From a checkpoint of a small mixture-of-experts model trained on Wikipedia.
Size: 11 layers, width 192, vocabulary 8192, 43.1M parameters.
Below are experts of layer 6 (counted from 0) of a mixture-of-experts language model. Rows are named router (the router's row for the expert), gate (a neuron's input weights, with its number), up (a neuron's input weights, with its number) and show model dimensions 0-191. Each number is 200 + 30 x the weight over its row's rms, rounded and kept within 0 to 999.
After each expert's rows: a language model's description of what the expert responds to. This comes from a sample of Wikipedia text that the model never trained on.

# expert 6
router,238,151,137,184,210,165,203,238,224,147,180,267,214,202,194,199,219,241,146,259,205,182,151,186,197,180,197,187,186,175,132,186,142,191,233,178,233,214,243,204,234,175,203,226,236,202,180,194,161,204,130,170,194,190,187,181,199,180,193,191,223,201,154,205,187,244,212,175,261,190,259,151,180,170,212,231,210,199,198,168,213,154,170,159,238,171,171,194,227,223,200,196,194,191,217,236,221,184,182,143,189,218,222,191,228,176,244,202,173,207,197,208,184,266,187,215,203,270,200,208,176,230,207,221,161,211,203,208,238,170,175,152,232,184,220,256,232,195,216,174,183,157,187,242,209,152,209,170,213,178,195,192,267,197,212,140,236,196,180,224,188,198,159,213,214,188,269,148,208,206,225,165,213,205,146,189,193,212,255,187,163,187,267,195,217,224,181,265,166,214,196,204
gate3,263,188,229,210,227,211,220,138,201,183,235,211,207,231,134,155,224,182,238,153,206,234,225,136,210,237,189,196,207,253,153,204,209,211,209,193,179,195,186,203,241,178,193,197,194,226,218,227,167,200,160,211,224,211,190,238,202,208,210,151,227,186,194,209,187,152,202,177,232,186,257,169,201,204,233,219,208,260,185,214,180,141,208,253,250,218,237,179,202,261,143,229,182,140,187,208,199,192,154,167,186,245,178,169,260,204,211,188,134,219,188,184,160,228,205,200,218,193,197,211,183,217,190,214,205,244,181,211,213,124,156,168,177,170,161,198,152,150,217,259,231,202,202,184,284,214,239,193,196,183,162,185,259,192,210,194,158,185,184,212,162,214,182,186,172,192,179,169,218,255,184,227,230,156,200,218,226,214,206,235,172,216,272,214,189,190,193,158,179,208,155,205
up3,158,199,214,141,202,194,206,210,164,212,136,195,194,209,201,178,184,166,187,186,194,242,224,154,149,167,150,239,232,194,178,247,266,177,213,192,209,176,173,186,248,202,203,205,189,172,231,181,202,227,151,200,157,188,235,165,250,176,209,159,199,141,218,171,264,197,203,201,185,184,196,235,191,184,219,177,197,205,193,190,259,177,215,210,197,219,198,202,211,177,168,189,123,197,171,185,198,191,240,180,168,227,183,191,207,214,265,222,214,204,195,229,207,204,257,188,178,189,182,149,164,187,255,183,199,215,173,187,194,190,160,177,177,213,206,197,172,188,195,191,196,178,150,205,248,221,217,227,173,177,204,155,186,174,234,145,196,210,179,215,258,176,151,175,185,220,173,128,224,189,259,275,204,228,192,129,235,142,225,228,191,228,260,190,185,170,134,201,195,203,189,277
Prepositions after verbs. Prepositions and copulas after a verb or noun, before a noun phrase, such as in, on, with, during, was, is.

# expert 18
router,191,168,213,183,268,210,168,174,228,171,182,245,241,198,187,216,226,189,142,183,197,155,147,194,178,186,222,231,253,212,185,191,176,196,239,152,222,208,253,194,190,191,229,114,242,240,144,178,174,212,156,176,189,214,241,235,236,158,235,158,248,183,221,234,157,246,186,178,196,153,177,192,198,194,143,172,245,153,222,176,245,202,180,198,204,163,243,206,235,233,180,211,204,178,207,218,190,178,176,201,144,182,212,217,201,173,188,104,180,203,215,235,187,201,185,240,210,210,224,189,201,180,207,194,238,207,218,258,219,160,172,210,230,161,258,190,208,154,207,162,187,178,174,186,201,191,216,141,178,174,201,208,253,197,225,178,222,174,191,208,139,173,183,217,210,236,237,157,182,224,244,225,225,197,218,169,194,211,195,186,135,219,198,243,262,191,180,213,169,224,188,209
gate2,214,225,205,174,226,122,193,165,166,151,218,205,239,231,235,259,178,235,168,201,145,180,186,222,204,207,202,208,194,204,206,221,194,196,269,241,208,250,180,218,259,137,200,164,252,200,162,199,242,217,215,177,166,198,243,235,179,192,178,231,212,190,197,195,196,179,203,242,188,231,217,226,226,133,169,238,153,215,187,237,180,192,214,240,164,191,223,156,171,229,159,171,203,167,196,200,202,197,197,166,200,188,145,186,205,242,172,157,144,194,196,183,187,229,191,175,181,197,152,161,156,240,205,224,181,245,159,190,245,228,295,191,198,182,147,183,228,168,190,189,187,181,147,185,204,214,192,216,219,193,205,196,221,174,167,210,175,166,175,232,171,224,199,214,252,229,139,171,196,208,159,217,175,124,186,216,163,186,235,189,204,241,192,205,205,216,176,239,262,228,169,212
up2,168,209,174,245,204,192,241,153,187,208,225,212,208,196,186,182,188,176,168,202,224,203,220,193,176,221,195,169,242,226,189,268,242,153,217,201,225,261,193,164,149,161,233,154,163,210,172,226,144,275,189,184,222,188,135,173,176,197,197,200,214,164,193,229,200,216,200,200,245,257,192,200,147,219,224,177,209,221,218,199,220,184,210,176,201,208,194,189,158,211,186,117,162,193,229,206,176,183,216,214,198,192,174,214,199,229,178,183,203,235,209,229,154,122,190,211,197,205,164,226,170,209,138,234,174,158,253,142,211,266,217,232,187,182,152,181,214,213,201,239,152,285,166,174,186,205,217,219,251,213,235,210,158,250,187,220,144,238,175,200,198,213,212,226,180,196,143,206,166,157,198,204,175,172,173,232,214,198,181,193,242,209,197,184,214,253,231,198,220,237,152,214
Common nouns after determiners. General nouns after the, a or his, often before of, such as season, member, death, part, level.

# expert 13
router,205,198,172,237,247,182,166,204,250,216,234,243,220,177,152,212,167,206,189,205,212,193,179,243,152,201,215,225,206,213,193,112,193,205,223,173,196,247,230,209,159,190,215,164,228,230,178,211,164,184,201,225,202,216,218,267,243,154,206,163,183,192,205,195,237,216,211,167,182,157,217,228,198,154,147,246,246,207,203,177,279,213,162,171,244,159,204,226,229,202,221,167,194,227,231,209,165,141,173,202,142,182,209,227,233,175,226,155,179,142,203,192,236,220,211,174,246,177,237,230,229,226,216,211,177,149,229,235,245,141,234,186,222,153,201,209,233,183,191,161,190,146,213,196,209,191,241,188,189,195,191,161,199,229,242,194,201,216,186,231,184,195,191,193,201,197,222,180,210,278,253,177,229,202,172,209,181,297,239,215,189,205,192,191,184,203,150,215,167,227,224,173
gate3,182,187,107,153,190,162,180,153,148,159,194,168,208,183,211,206,216,179,173,287,207,167,214,208,260,256,176,203,210,204,192,157,200,188,185,160,161,186,236,191,217,215,188,214,279,197,175,206,198,179,205,196,197,204,160,200,188,203,182,259,197,212,208,162,180,227,245,168,176,204,173,233,180,158,278,181,159,199,214,199,250,262,157,217,201,226,184,240,186,173,232,175,262,199,176,221,186,148,206,203,185,203,197,241,197,216,235,165,180,197,221,242,195,210,205,250,189,257,211,222,209,215,235,181,217,155,179,214,223,190,160,207,166,206,191,244,190,139,191,167,176,180,198,228,182,148,188,190,202,225,175,215,226,210,234,203,223,190,187,234,207,201,196,218,220,248,262,187,172,223,224,203,203,237,185,240,195,139,196,181,154,193,205,249,137,195,150,184,162,256,216,206
up3,186,248,201,245,214,202,248,217,263,222,244,250,243,208,247,187,217,214,177,219,211,240,211,248,242,270,232,211,160,221,140,196,151,201,190,197,217,201,197,204,198,143,204,205,207,193,188,205,185,210,222,231,193,166,232,206,162,188,182,173,193,216,216,218,239,165,180,148,212,194,180,189,216,220,162,141,196,187,169,226,195,209,164,244,180,214,194,167,172,158,227,179,160,168,186,162,193,154,217,209,206,222,252,212,156,238,221,202,176,115,211,161,207,207,230,215,202,249,183,216,282,189,209,174,225,191,144,213,228,211,218,142,231,239,205,224,160,193,162,177,197,249,225,217,220,145,252,229,235,206,170,189,207,203,196,223,205,211,184,209,261,194,209,187,196,171,133,183,189,182,180,226,185,257,161,154,245,255,208,230,190,170,205,223,206,249,157,206,245,194,201,202
Capitals, acronyms, blank cells. Capital letters within acronyms and codes (DHA, NVQ, RW), empty table cells and standalone spaces, digits in codes and ranges.

# expert 12
router,229,167,144,175,238,254,181,214,153,190,238,265,194,241,154,237,203,184,167,181,219,192,210,249,146,180,190,178,224,163,182,205,179,162,221,167,196,236,225,217,194,150,215,196,174,250,181,143,205,199,219,178,198,245,246,186,223,145,252,176,224,161,212,242,156,189,173,171,278,202,251,182,214,168,145,251,234,206,216,124,213,141,170,170,257,183,216,197,197,211,195,189,200,217,191,210,203,189,210,182,177,194,206,233,228,206,169,204,228,210,206,220,201,194,189,211,238,219,198,213,182,229,197,220,220,161,210,203,229,159,202,185,208,154,211,205,197,142,206,170,154,211,198,209,197,242,219,201,160,164,218,190,268,228,235,182,215,150,224,230,148,208,159,221,144,218,202,224,247,207,259,216,181,227,215,218,213,245,181,156,169,180,184,239,196,200,156,216,155,243,220,184
gate3,241,188,143,131,203,177,211,211,210,185,209,214,209,250,186,172,197,242,163,236,216,172,205,204,242,147,176,212,230,228,246,223,213,173,178,209,239,270,161,227,151,177,205,203,135,181,120,188,179,165,180,240,189,229,259,205,173,239,203,180,176,184,252,161,201,226,254,236,197,152,180,183,257,249,222,243,166,240,168,214,200,170,147,187,177,184,191,187,194,186,235,215,213,238,225,183,191,192,188,222,181,185,183,174,223,212,223,158,186,143,220,236,200,224,211,207,207,187,187,172,190,222,216,260,219,216,193,274,241,208,235,129,249,219,237,215,237,198,246,193,206,211,245,247,200,212,216,222,214,217,191,175,181,161,177,212,202,245,238,177,238,172,220,233,181,191,235,217,243,222,214,215,209,206,204,170,228,193,203,150,223,235,189,205,183,164,254,195,183,197,203,152
up3,185,145,225,216,175,255,176,236,167,273,208,162,200,254,200,218,211,208,227,223,187,184,224,190,219,156,241,232,213,182,178,182,301,197,231,201,245,234,226,194,177,186,190,236,202,246,214,205,174,220,166,203,198,228,165,213,190,240,229,201,203,174,191,173,225,233,194,247,204,125,180,199,212,194,199,214,218,193,215,182,182,162,230,185,182,220,181,226,222,177,154,146,141,175,175,195,202,180,199,221,161,223,243,171,182,142,194,219,186,248,198,171,179,233,163,197,195,267,240,207,189,194,162,93,234,223,181,162,182,185,247,296,188,199,196,200,152,189,155,206,208,191,202,194,247,228,208,194,159,171,165,244,230,206,171,187,230,192,232,183,203,175,177,195,181,197,202,181,222,219,190,206,190,193,246,205,207,193,213,213,183,231,214,165,195,173,202,272,236,232,184,257
Line-start list markup. List dashes, table pipes and section headers starting a line in infoboxes and lists, such as - Founded:, ==See also==.

# expert 2
router,173,176,191,191,235,223,221,192,279,176,179,223,203,209,202,240,213,186,175,211,228,187,166,186,217,200,227,244,193,168,156,176,180,202,181,182,226,213,215,177,267,232,226,131,247,244,242,228,191,225,179,236,183,197,189,257,204,203,252,197,218,169,208,198,207,172,208,192,191,133,212,207,167,166,204,215,209,180,166,167,241,168,178,140,243,159,263,212,250,221,124,182,177,213,202,213,225,208,164,215,189,173,224,227,225,183,213,144,196,109,273,173,202,211,184,215,220,217,161,207,176,189,216,226,230,203,256,214,232,194,183,205,208,155,201,217,281,171,209,208,159,225,221,148,222,189,242,194,178,162,236,181,200,219,216,209,216,172,175,229,153,187,229,205,189,206,253,182,194,201,246,216,213,223,207,159,174,236,207,234,159,226,242,230,241,229,174,214,141,188,201,202
gate2,189,225,234,143,173,202,188,201,181,218,170,245,192,221,200,182,208,194,212,227,175,207,189,235,232,182,207,207,187,200,199,185,200,225,183,158,201,257,224,160,159,208,188,175,195,188,190,236,200,193,157,227,164,182,285,218,173,211,194,217,250,183,169,221,234,165,248,186,135,235,168,226,205,193,219,194,179,224,205,145,182,199,210,189,259,212,147,197,224,232,166,134,215,153,148,215,229,225,191,183,191,249,202,248,178,156,237,170,191,203,246,201,212,208,244,206,187,201,153,200,206,200,213,180,198,233,187,215,283,183,171,182,179,150,145,160,211,183,157,194,209,210,169,200,190,185,232,251,177,190,150,201,251,223,215,182,207,239,251,182,239,203,208,224,178,175,205,210,216,200,232,221,207,138,219,145,208,230,197,165,233,195,207,195,136,146,160,162,101,224,175,179
up2,187,185,224,261,160,177,199,212,173,197,163,183,233,208,185,183,199,175,251,187,199,225,186,185,199,203,161,178,214,227,169,166,193,155,183,200,196,234,216,211,246,216,187,170,158,177,227,209,207,162,173,261,148,216,235,133,167,176,216,198,207,206,201,170,205,178,183,208,177,185,151,185,151,246,233,149,155,275,182,187,182,189,210,201,214,180,218,208,242,210,180,182,215,189,187,189,224,160,193,186,190,202,247,198,216,127,209,175,170,179,191,227,153,208,260,243,209,246,203,190,210,256,260,227,255,223,195,212,188,190,197,184,170,133,159,217,203,200,207,142,211,210,156,199,161,175,162,199,206,224,132,200,223,193,159,136,176,218,195,206,180,209,172,257,188,181,161,221,183,177,226,180,281,169,191,212,210,231,189,143,170,142,217,200,128,166,203,184,156,208,198,185
Pronouns and closing punctuation. Subject pronouns and closing parentheses or commas after a noun, such as he, it, they, and ) after dates.

# expert 14
router,228,167,204,210,242,178,226,211,271,213,186,256,246,216,188,219,232,209,199,198,237,181,163,204,127,153,204,264,237,182,176,145,161,184,180,164,253,196,225,207,201,153,238,171,256,218,169,176,172,223,180,212,195,234,186,214,226,177,218,135,236,183,169,208,190,256,172,191,212,167,228,190,205,195,157,192,253,179,225,186,233,194,203,139,207,188,215,220,252,209,132,168,157,224,201,212,200,204,222,187,152,126,202,215,217,155,215,151,180,161,223,213,196,205,197,204,249,232,190,222,174,172,204,173,173,203,213,216,219,139,162,144,197,199,170,227,264,143,207,180,207,169,163,196,185,172,199,150,157,173,248,188,210,211,202,208,215,189,184,236,216,177,188,220,211,222,281,183,210,221,216,186,244,196,186,173,189,219,216,208,149,191,210,224,264,185,189,220,171,230,197,211
gate3,154,224,172,195,214,233,151,217,190,248,194,199,169,200,184,214,263,205,207,157,196,187,276,163,246,260,208,224,144,225,110,155,195,251,178,190,227,195,193,188,189,270,173,211,199,186,219,195,155,222,204,182,206,230,157,247,218,223,237,186,190,229,171,214,211,231,218,176,203,204,246,245,170,243,175,195,175,194,238,159,216,214,201,217,166,216,212,205,214,164,192,259,116,195,209,252,205,188,169,137,252,208,188,175,213,202,195,204,204,206,212,239,269,208,159,239,218,186,190,205,181,196,145,178,170,228,200,237,261,253,202,157,213,242,171,250,220,184,158,194,205,166,223,168,212,227,186,176,242,208,205,214,240,203,191,233,223,184,204,222,237,188,150,216,240,230,155,221,214,210,179,243,190,217,183,158,162,173,210,213,189,225,183,202,215,233,220,218,237,181,203,223
up3,238,226,251,196,230,178,195,224,210,238,181,205,159,201,254,163,189,173,162,219,237,148,193,217,173,141,244,173,203,161,228,193,225,164,154,211,169,166,225,163,198,243,224,244,220,161,157,179,192,165,198,176,130,209,160,179,165,160,123,177,183,201,191,186,170,190,162,181,203,204,204,174,207,178,148,220,191,214,235,203,201,229,229,220,186,183,288,207,193,175,220,176,224,202,230,239,216,205,182,226,245,214,190,204,177,185,127,134,222,196,177,242,228,161,160,200,156,206,208,168,191,167,169,214,188,248,227,259,187,218,208,173,184,190,215,192,201,192,180,199,143,172,170,167,143,175,229,241,168,256,175,194,214,153,222,164,206,229,186,256,171,221,203,192,234,239,208,210,155,196,152,221,221,206,202,199,207,214,189,192,220,186,175,195,138,202,167,181,159,260,190,195
Noun suffixes and institutions. Plural and derivational noun endings and institution words in names, such as -ations, -ities, Police, Army, Cup.

# expert 4
router,215,198,187,247,205,174,226,221,286,165,211,208,198,189,178,207,212,221,178,191,232,190,190,206,157,187,266,228,215,182,137,151,192,208,258,187,250,223,172,133,194,207,209,167,201,236,109,222,159,201,192,210,139,235,200,230,191,197,243,166,214,168,175,249,203,227,192,122,220,200,243,211,222,147,179,209,166,190,214,160,249,179,176,191,226,162,233,209,245,206,165,143,205,196,236,238,228,167,190,207,191,174,208,183,259,176,252,183,169,169,189,209,195,209,204,192,230,224,235,203,160,210,249,191,206,205,189,200,236,159,169,174,237,215,188,225,244,159,223,185,157,177,190,138,215,173,216,119,199,194,188,177,221,261,213,177,219,183,204,188,157,198,207,172,169,228,261,194,226,205,226,178,240,237,194,196,169,188,217,169,190,187,189,233,225,204,206,207,202,203,153,184
gate1,201,181,146,210,242,198,175,186,162,254,204,223,206,223,165,169,196,233,195,132,192,208,242,208,141,211,248,190,224,240,169,194,193,207,249,210,168,211,218,221,273,156,224,216,246,182,232,177,198,202,186,190,184,194,190,178,184,237,228,163,200,224,187,186,208,213,213,188,241,181,200,249,237,236,167,186,175,160,237,257,158,119,218,264,239,149,240,197,239,173,167,189,193,187,191,243,252,200,241,205,165,235,219,206,238,236,163,181,224,192,209,247,230,183,165,200,222,242,185,179,195,179,227,233,165,183,214,190,196,201,227,147,195,217,217,183,134,160,204,216,240,202,209,214,195,193,213,172,143,164,164,175,231,214,216,188,166,226,156,223,167,198,202,208,157,218,172,176,179,215,203,255,141,232,220,221,198,198,129,192,150,197,225,158,169,188,221,223,181,210,204,142
up1,203,151,193,209,148,153,221,214,240,219,271,163,208,176,189,167,208,221,203,223,187,218,228,234,147,269,155,218,177,245,191,228,177,226,194,148,185,177,203,222,227,198,188,183,172,204,209,229,184,191,159,221,220,169,185,171,215,244,224,191,214,217,245,233,242,221,235,205,275,221,137,267,148,254,192,181,178,168,244,184,202,184,181,253,200,199,234,184,194,186,135,204,183,199,190,225,216,193,222,221,233,194,172,205,211,181,215,228,214,209,162,230,244,174,186,258,277,225,195,165,204,165,232,138,147,180,223,218,162,154,198,215,229,215,221,213,184,199,177,162,243,190,222,186,191,175,177,171,163,194,256,215,237,198,237,213,203,155,171,198,197,210,215,201,192,230,228,145,188,167,208,208,181,229,257,179,226,163,178,221,143,223,183,222,215,198,248,258,181,228,209,198
Years and dates. Year digits and month names in dates, birth–death spans, career ranges and table rows, such as 1953, 18-44, February.

# expert 8
router,218,125,210,186,236,215,159,201,174,166,219,207,216,205,155,201,207,224,142,230,232,162,147,214,197,171,228,238,238,185,199,219,184,195,232,111,233,199,237,132,243,206,184,193,209,208,147,189,206,188,165,196,177,215,222,183,201,163,204,212,219,214,138,245,189,222,201,168,248,182,189,146,180,147,191,250,215,202,166,157,230,174,160,182,239,195,244,168,217,253,158,182,207,198,221,212,236,200,176,144,157,210,199,240,224,173,205,159,216,189,209,219,178,274,191,227,266,208,201,192,192,200,226,206,181,191,257,189,279,168,223,203,204,211,238,255,231,220,225,190,209,177,205,234,172,220,181,162,250,221,239,208,253,215,248,174,205,146,198,236,165,201,167,222,174,196,194,185,206,223,200,188,206,207,201,177,181,202,227,187,148,205,262,186,193,240,174,240,201,227,165,203
gate2,260,197,213,222,222,163,166,173,181,207,179,185,206,141,201,237,226,235,265,187,176,182,166,194,173,217,220,260,237,215,186,219,180,174,272,202,179,233,227,189,215,203,203,196,247,227,162,211,174,245,192,185,200,211,139,194,178,225,169,221,171,223,190,212,172,244,143,225,228,213,201,158,197,195,224,157,216,199,183,137,166,190,200,154,212,209,184,192,159,178,218,187,221,184,186,159,201,189,217,182,189,204,221,230,187,225,170,192,267,158,197,225,195,276,190,239,252,201,215,250,242,205,217,183,228,231,217,205,215,188,209,217,167,185,221,235,196,248,173,211,213,171,227,231,180,177,165,177,162,194,199,255,217,233,152,158,171,208,239,189,148,200,148,213,169,166,222,220,203,181,252,238,133,249,191,255,225,229,197,224,232,122,141,215,169,233,200,230,199,211,164,215
up2,222,197,210,200,220,208,200,177,234,209,223,183,227,180,185,162,176,246,229,189,209,232,221,209,242,208,215,266,221,171,224,210,191,220,204,173,225,255,168,232,206,220,143,194,222,170,187,192,192,188,251,193,210,218,228,181,142,227,214,180,223,206,146,270,265,225,153,229,208,203,182,233,130,242,198,239,196,191,202,213,198,148,195,230,169,242,222,219,214,193,242,222,164,185,204,221,153,214,107,204,159,149,239,175,206,234,204,205,202,200,156,172,174,175,161,224,239,162,189,186,163,237,219,182,210,215,259,154,252,244,220,208,218,200,230,205,203,227,232,158,199,241,221,166,165,184,204,191,199,202,199,257,228,200,167,234,194,174,276,191,164,169,189,189,204,252,209,197,233,159,227,251,204,243,165,243,184,165,151,190,234,187,227,219,171,241,193,168,196,233,222,227
Verb stems. Verb stems and mid-verb fragments after to or and, before endings like -ed, -ing, such as hold, found, intro-duc-es.

# expert 17
router,205,160,171,190,251,220,210,204,209,181,226,260,199,192,186,241,183,215,186,211,194,194,195,267,164,204,205,253,184,151,197,184,164,191,187,170,208,228,213,193,147,138,194,139,234,230,184,206,146,229,182,204,141,224,259,235,224,166,228,180,195,199,190,203,197,208,207,201,209,223,225,206,172,204,209,218,254,205,190,201,210,163,126,204,229,216,273,187,194,183,192,198,208,251,234,241,228,172,169,178,212,221,237,250,233,183,202,204,176,210,216,191,174,187,201,258,239,251,179,165,203,199,271,238,200,194,220,230,210,173,178,189,218,172,255,255,244,192,181,179,185,180,224,154,227,174,253,207,175,149,209,175,253,219,213,174,239,164,173,246,157,208,208,243,166,205,238,225,237,233,210,182,232,217,166,180,199,252,237,227,168,207,221,182,242,200,180,273,165,233,171,198
gate3,221,186,224,188,219,220,221,185,211,150,167,179,258,186,155,192,180,217,191,212,125,168,220,218,148,236,243,197,202,180,197,154,166,160,232,196,232,199,161,205,171,204,234,197,184,146,217,269,165,201,155,187,173,215,226,142,231,198,203,190,184,202,234,156,209,218,228,256,169,226,210,276,234,198,186,202,251,204,145,174,138,203,242,188,200,223,192,256,231,175,212,248,196,252,169,175,173,168,232,177,172,149,240,185,200,226,238,211,161,157,234,214,194,277,212,246,256,152,196,188,185,210,220,245,185,173,148,222,212,187,157,180,269,228,204,181,219,190,215,212,187,197,226,177,159,201,239,250,190,164,177,149,190,173,198,161,193,227,217,195,192,209,193,251,206,189,194,188,233,180,236,217,232,198,221,213,198,190,170,225,202,174,253,181,210,221,200,214,176,220,187,220
up3,238,206,250,181,184,156,173,216,140,161,200,164,204,176,198,198,190,171,171,238,169,156,194,167,229,172,162,195,229,186,179,195,223,193,235,225,172,223,197,200,204,196,182,169,223,200,209,203,211,231,182,199,188,212,202,152,223,210,226,163,175,216,227,185,194,226,202,232,163,187,163,212,244,200,163,196,240,174,268,199,165,201,218,251,214,206,196,186,224,176,225,161,124,263,187,164,215,191,204,223,199,189,212,241,211,158,178,176,151,216,174,169,164,233,189,224,223,217,192,217,160,233,154,257,179,229,89,159,226,122,196,204,223,232,154,154,220,204,205,162,169,217,159,179,227,149,175,214,183,158,205,204,173,140,139,229,209,208,201,217,113,207,192,258,220,192,252,179,183,185,225,193,186,199,179,193,219,221,247,179,173,230,215,225,167,206,177,216,227,219,178,240
Colons and list separators. Colons after labels in infoboxes and lead-ins (UIC:, Total:), table pipes, semicolons, and list connectors like and, or, including.

# expert 1
router,184,215,170,208,225,218,191,232,238,146,224,193,272,187,172,162,230,211,235,216,229,141,178,236,176,208,194,204,209,197,147,141,155,214,202,194,241,266,242,210,255,207,197,189,216,180,214,144,202,215,192,193,182,240,187,221,241,132,215,151,200,188,187,247,193,221,197,202,226,198,183,200,184,115,165,188,226,219,169,191,248,214,186,154,182,182,214,163,215,201,190,198,219,293,229,207,174,190,189,203,177,199,231,187,208,232,245,206,172,209,230,221,174,212,230,248,227,192,221,215,199,224,204,200,227,197,246,195,242,179,200,206,202,173,211,174,204,133,229,185,169,160,150,206,248,180,180,140,213,235,233,184,267,217,243,170,240,175,204,244,150,162,160,209,204,205,202,220,220,212,251,178,203,246,187,175,167,232,169,200,189,209,241,226,243,214,130,235,198,214,187,173
gate3,219,171,230,201,195,197,212,213,237,199,235,195,157,203,153,220,210,165,256,148,242,161,232,192,212,169,192,199,233,207,183,166,263,188,163,173,235,207,283,181,184,234,164,207,222,180,249,189,213,162,208,155,238,218,171,187,246,155,226,183,262,247,215,201,208,144,186,229,264,210,221,190,211,205,213,209,157,165,180,219,179,239,204,238,235,194,186,158,236,249,192,215,154,177,212,204,169,218,197,190,150,193,212,228,266,214,204,251,178,205,224,208,213,189,197,268,188,193,240,260,244,160,182,189,182,182,239,199,182,197,181,231,188,213,241,180,224,174,186,183,228,199,164,202,187,211,157,250,178,216,161,136,205,222,187,236,185,243,210,169,212,239,227,214,186,258,232,199,208,187,133,235,181,190,211,159,205,151,225,166,218,227,217,193,262,203,187,231,207,214,248,219
up3,207,244,217,147,203,226,202,185,193,203,195,216,113,229,172,230,186,189,197,136,160,172,172,258,255,205,232,179,245,226,200,212,253,216,227,200,210,226,249,187,223,196,162,179,215,223,230,202,238,184,210,175,236,184,197,217,210,196,241,207,215,224,238,214,183,212,235,183,174,153,196,210,181,178,136,198,214,197,180,182,202,211,210,239,163,198,223,192,265,181,206,212,199,217,187,207,105,225,173,218,221,125,217,251,173,201,216,194,159,149,157,207,223,200,246,121,222,200,187,197,202,240,262,203,204,197,155,218,173,187,148,221,179,185,179,221,277,186,237,225,179,212,218,217,204,161,255,215,225,220,193,175,208,257,210,183,181,199,190,120,161,192,237,164,192,188,192,180,194,185,212,215,216,180,181,172,200,218,173,141,221,246,238,205,264,193,191,174,211,210,226,170
Numbers and quantity words. Numeric cells in tables and result lists, plus count words like two, several, many, and capital R in names (Raw, Riker).

# expert 3
router,225,165,134,198,246,217,184,186,136,180,220,203,247,177,180,231,217,190,185,197,183,176,160,257,162,180,210,206,216,196,203,157,147,181,234,172,281,185,246,200,203,164,201,156,243,167,152,166,170,224,157,250,193,187,246,215,192,206,249,206,152,141,164,241,208,173,172,200,187,190,222,153,201,174,215,215,226,194,245,160,227,223,163,161,214,135,227,216,260,235,224,196,153,236,235,215,233,210,227,206,147,170,228,241,252,212,188,151,216,213,239,241,175,221,196,215,191,213,234,204,204,210,243,201,235,182,240,219,211,162,199,198,247,152,179,224,222,228,210,171,206,157,197,185,207,175,188,154,173,149,217,199,213,177,235,182,227,185,173,226,233,197,172,237,187,214,177,173,248,247,228,198,236,189,188,158,191,228,180,166,153,174,210,200,229,197,241,195,184,235,199,188
gate2,199,188,170,246,235,248,189,190,179,217,198,179,221,202,198,204,231,170,164,220,196,235,240,225,180,161,260,132,186,208,233,129,192,222,176,198,227,229,204,181,208,231,164,210,174,156,176,219,193,177,196,187,179,140,184,208,190,222,291,200,189,198,202,252,177,144,214,211,233,213,221,206,177,213,191,190,186,222,168,149,167,235,162,236,203,184,193,181,204,214,227,181,215,255,244,236,216,194,260,187,169,87,218,176,231,202,206,245,208,221,177,207,267,169,145,243,241,193,158,235,267,188,167,242,237,180,268,209,220,185,202,172,229,199,201,195,196,215,176,213,268,210,179,240,221,209,193,219,163,171,215,189,230,218,224,144,215,162,183,199,186,178,196,234,160,199,238,220,217,207,231,224,192,233,222,234,188,188,234,173,237,240,211,179,202,187,207,174,168,181,177,208
up2,235,169,182,216,179,204,139,252,208,191,225,179,227,184,226,206,194,207,209,135,157,187,187,180,199,186,147,214,130,202,270,220,200,220,181,218,180,208,257,228,243,189,187,210,178,173,184,185,217,239,218,248,114,225,204,202,182,178,193,182,157,202,222,244,237,234,220,157,173,209,230,178,193,194,201,194,224,191,218,218,210,212,188,203,164,235,174,223,229,196,207,162,207,156,204,206,188,205,198,158,171,220,187,218,204,172,235,261,203,197,203,175,202,213,226,172,251,240,153,187,188,197,255,223,248,173,151,148,196,219,188,225,173,237,185,200,236,156,149,239,190,198,167,172,209,199,161,216,212,197,140,211,173,203,257,173,222,127,234,221,191,281,225,204,161,198,232,142,251,254,173,184,210,209,164,173,190,219,173,245,180,196,195,221,134,196,234,187,157,171,221,183
Word-initial fragments, foreign bytes. First pieces of split words after articles (f in filmmaker, Sc in Sciences, Def), hyphen-f compounds, and non-Latin script bytes (Thai, Hebrew, Cyrillic).

# expert 21
router,176,144,180,224,220,231,156,182,183,138,192,221,206,208,171,204,206,235,146,227,215,172,184,235,183,217,220,241,211,160,212,219,172,180,213,180,205,203,223,221,238,217,178,251,217,188,200,198,187,206,154,209,187,250,169,233,243,179,227,226,222,209,148,193,177,254,179,208,230,211,198,184,141,140,156,242,193,177,211,153,238,178,134,156,291,159,232,145,195,210,187,153,204,177,187,258,241,235,167,131,169,119,249,253,221,186,206,209,172,162,229,227,209,227,182,227,236,209,212,235,189,247,224,224,179,190,189,214,235,167,195,228,225,167,220,221,189,196,204,200,199,192,203,218,219,144,191,159,207,139,220,168,249,214,186,193,269,167,190,201,203,205,180,215,184,206,231,209,224,210,199,177,199,213,196,180,168,202,207,185,186,189,245,231,218,250,170,243,179,226,165,187
gate2,183,207,223,145,219,167,237,154,168,137,226,220,232,233,190,164,228,194,220,166,147,176,194,166,177,178,241,154,189,165,182,149,227,160,179,178,191,244,181,248,186,171,203,209,221,185,192,184,160,193,185,184,210,177,155,212,150,233,202,184,188,233,155,208,264,227,180,188,203,160,234,213,230,194,198,202,191,165,215,231,151,203,214,183,211,219,237,223,145,238,244,170,210,218,222,214,209,271,207,152,171,219,252,190,188,174,215,179,242,184,199,199,190,202,203,195,200,189,185,203,261,220,227,247,159,194,227,198,187,225,222,249,243,218,169,189,218,229,249,180,190,165,179,161,258,256,205,186,136,277,211,185,182,177,238,241,193,169,198,188,184,158,156,191,186,222,197,177,188,182,217,234,163,160,153,266,159,196,216,176,209,160,190,215,219,185,201,239,268,210,167,193
up2,194,139,206,184,254,240,165,168,223,177,201,198,180,165,155,200,188,182,239,209,239,193,183,149,263,201,242,212,227,192,193,166,166,228,147,265,198,206,247,191,188,186,222,172,206,177,207,125,204,213,217,220,193,177,170,170,138,187,183,257,251,183,158,197,200,217,205,247,216,264,185,211,205,191,220,201,250,173,232,159,208,173,234,186,138,193,239,145,191,193,191,165,187,201,170,203,167,225,231,167,169,149,215,226,178,219,166,201,209,214,211,192,192,208,220,264,201,211,210,205,161,170,238,229,216,230,135,252,199,248,198,226,207,226,201,193,233,181,195,174,143,146,191,235,202,184,186,195,154,206,165,162,191,198,184,206,198,233,182,179,206,194,242,170,247,153,229,231,186,165,189,167,241,139,257,188,196,176,169,204,210,151,206,170,249,176,150,199,190,218,193,224
Verbs and predicates. Auxiliaries and the participle or adjective after them, such as was, been, would, became, succeeded, located, unique.